{
  "experts_per_token": 4,
  "d_expert": 32,
  "moe_layers": [1, 2, 3, 4, 5, 6, 7, 8],
  "init_std_router": 0.00869,
  "lr_router": 0.000547,
  "norm": "rmsnorm",
  "tie_embeddings": true,
  "beta1": 0.95,
  "grad_clip": 0.5,
  "seq_len": 1024
}
Below are experts of layer 2 (counted from 0) of a mixture-of-experts language model. Rows are named router (the router's row for the expert), down (a neuron's output weights, with its number) and show model dimensions 0-127. Each number is 500 + 50 x the weight over its row's rms, rounded and kept within 0 to 999. Numbers have three digits each.
After each expert's rows: "raises" lists some tokens whose logits its average output raises strongly, later layers aside. This comes from a sample of Wikipedia text that the model never trained on.

# expert 82
router:595493434531653500511486516529460570499532552462453565442543511528458428492512485492621537502571602459455518490566510516531436543406554626458507475484445525528483494572475485501493468522566604474534565458497572574432601496469525533491525494481527499433442535540445405539500487486506485483489447428492472450523545504460520473513447371488543457504529553580532527582614474557562484513475
down0:496459442535478547528579471497510508546519521507481498458516581523485433521487568440484453412483521635455437391479583569479572442534540570485600417505495587417478487594509481493425497510517494445464582482408500488466539500506496566415546502436473453523495543491544419549479527530546416482490452464476587534452462587503410497548595512520579523509511441496588472416457572445551478469471
down1:504457480534407465493441507536610421460507497543494528497528482406499398435458539556473600639509495551561467465408494473475534529544518467486513537524500507531516447502544436540480501495441529522532421425499473494479458516540636488512510487456511458461421543552470532535536472520566565478465525528498327505490444556555527476452502579448517562521463597558541503411554453507567424502596
raises: "y", "ance", " place"

# expert 39
router:505542502513460572478449551429527553446420487494592525449579612522431498437475493467509525478532525509533516523499542586472576573432499502483463420471428545534527466545465540485426489513522531557522467547557561519513510491363491512532536475501497517547459510577525519577527448421474557443506576461421522485477662537515560445470479526489526493493586597591471526519548449500602601455584
down0:481508454514576557438525531456573517453481535502389497496564513551408484400408489481440450504541538631469640503511480520477492570442574499505490438548493588529476481505495495534509492489525468436500508448416478514526510592468514476528483483517464418463516451449549452591496399553544424489514489502551429476503520605610419427565446501510537540449477448495554414583515495475463418475523
down1:481453447533458518497537480467462495548414429484557513432500519417614504420504517546517513581511599566533434521489491438469481476461516479490493499483592463452523572501490523506494582522537486552478511497465486479565470618493411496550447564482487457494481400393437522449510560481495369622442487450588454439544424482478442481404453422506465505444472454480525454510553569416444436518470
raises: "rd", "ble", "ms", " years", "bs", "g"

# expert 7
router:543480395486495529617548506508531499505538479555545560554494653454527438513578527453517546584532547471440531503563543558437423461425466569477422490496479473547452523539461460504410545540565518558524484549549609508441551562433555478567528530583548479476447539516516483445553547566582505455542565536500444522496480570476517420422539463550540517425545515463491439583541426503481513427489
down0:532511472506474517518513509508552536436514436481396518503526484527575398531524533457474527508588511490566511472476488535518491547445476511479538496580457482576428525597504423562546515500624429585532542541453521604472530545456449454466554473491442457500464519534478468523523570590568454482531480547519474536525573446553376464409414438496579470451569488559492589501376576573486434488459
down1:494410421512492453483484563520397456464534371462525547457506538483453495416468528464513453467520574577549503590559547539430508496526398533547443495523508441562495495418510483498421532505533537501435431551393523464478573442460538584426499536547520459487467576421464470467392483589582414494464443483512508494561455525508486483502531479470459625542461516549472441545591486483534512492419
raises: " to", " in", " from", " of", ",", " and"

# expert 31
router:499581452520521536539520470526496480442460555520500447549488604495550342485485465379582527548523495523454555579538473576463556504522511609502500523551437543603446527559528513398398460533550554508501482467528595542550580440501501497507549528492497400456469527560569498569520505461512427487480502431465501521524521432533561526474525343534471486435576515495496503567478502491532491448435
down0:437553495575556470479458484538546534518543525584523486464461604611450522486547550523433540533555429490482488505510571498524419508503477486461520494483556489441404340516509488509487521519490443451402521500450393447579468508516559511529507520537535479505508562545505498459344515474503473473480536620496516517510482486538463479484558457545513568485396477585558431391522458527627449489540
down1:542531463505457541575476480558434453526536519422517457454564440505532446474510418430431511545403396541462480368456509483431495544440513504530512532491574549479491546405454529506505585571427534483458484528483431547524447513529572499536510473537592446450527470397408555525534479508528581475441447500406471496492557494467454448499476540523442530557403539504579542601541463514510396450547
raises: "ho", " and", "'", "-"

# expert 74
router:466486441537546515573508554511493567494501623501478473485591539502455442514473453532573555502528552538421506546469566549492443485481452529477422462667459518498468530581564481493504377595564572526498462601510590477497507446485546526536500548480495413506466530478495444479618591469543462558536541408534484517465486542471531423521470453538503501509607565473567429521542430496543502527549
down0:501469553582419476502565542564571555496586523590506431558622546504470432475569494444471477469467554610474512447431523441563468546496493441431522438479498493522399436499461410414451524544554485504459528516437592462490507520476491433510539453530371443428466470465517498536423545461492464511486466470457521533464538518598470409536492583497494537481429464484508479502488480522568474568621
down1:531522541500565514473500477475487487526543465512582417428475407449517550469470479520524431534437598454526482552486416521559525533468501513519523511575596505527524574579467566534448542546432425514391442590466550536512472519505493538552501580374467543476452472504519562373525472485437463441667491465546511436535532500464500437397431530478509544483455554499532439487546520480527452457432
raises: "a", "ie", "ra"

# expert 3
router:508565486594537552526437567472449466491487548592530490480501549513500447501553511492487518535522559509463577533486615542487509509459518519535436452552475526481543521507459487528385475532553569549570428502508560478436569439457554500536575480431529463530513523560510499559537431461494409424552587424465530492466631570566510451406444491558493427487533534560537416600565437485571578502427
down0:647575537490496541542426398505470447450547518542403525424457482507523465447499440483419555488552454485431531499396581527499520551538561495536471521483395497479472544456557399465485432446470452403434542541455515544475523592426541423433456497528543413508518438481475558477470497546551464531564436545416514485516495585514541506552514553461528560526403498515503524467468508529519518535608
down1:479408483521574480583510481481428485457539560444454572485540436547614481502468474425558523508476418440508508550371457511442501466490432561411495531535522566445484568458556543513469511461463548445484556476524404533582473612498564546409484635523487504551412513465493533475506546500493396570587472531563470469538436569488460483426496483519557510520460456531527476472443531482508467544429
raises: "s", "n", " of", "'", " in", "-"

# expert 34
router:453552443518575509611488541510375536452552541589482525477519533540512424442506569457508519476527515463442536581539502556468520483445503488472469469560503511450513502549482461452426475519570646552513461499479628446537544500494502557565589493497448456477497550497426453540522587454489467469533499439509458596497533600472530523416453461494577488507592582526547371526499458573510518492423
down0:543510470532430534522573460508459430456471543486469622511411537546517485546468483457468479525466497520561503488504522469434471531546494515482519470490541513601578470514534551562526545407482517393503531547445433526479541492472610518411443521541489427573445480522553497497561411516495447422416468610496526509489370481490463415488391442499592574426506526495534485435505439435526387510530
down1:516574515558440515427441548442576418595442599467451538485520450518492543442447482418550547544453491447478456504468457484495496509509484456611395488537518450537553484423534440541478514492399458415544502493507510520507405467468426500461498335503538451539388513506418519467475510586581502504538417553542485512535460406463526490531556449569509479501516522540544518502556517416528442467537
raises: "ér", "én", "ber", "ín", "ás", "burg"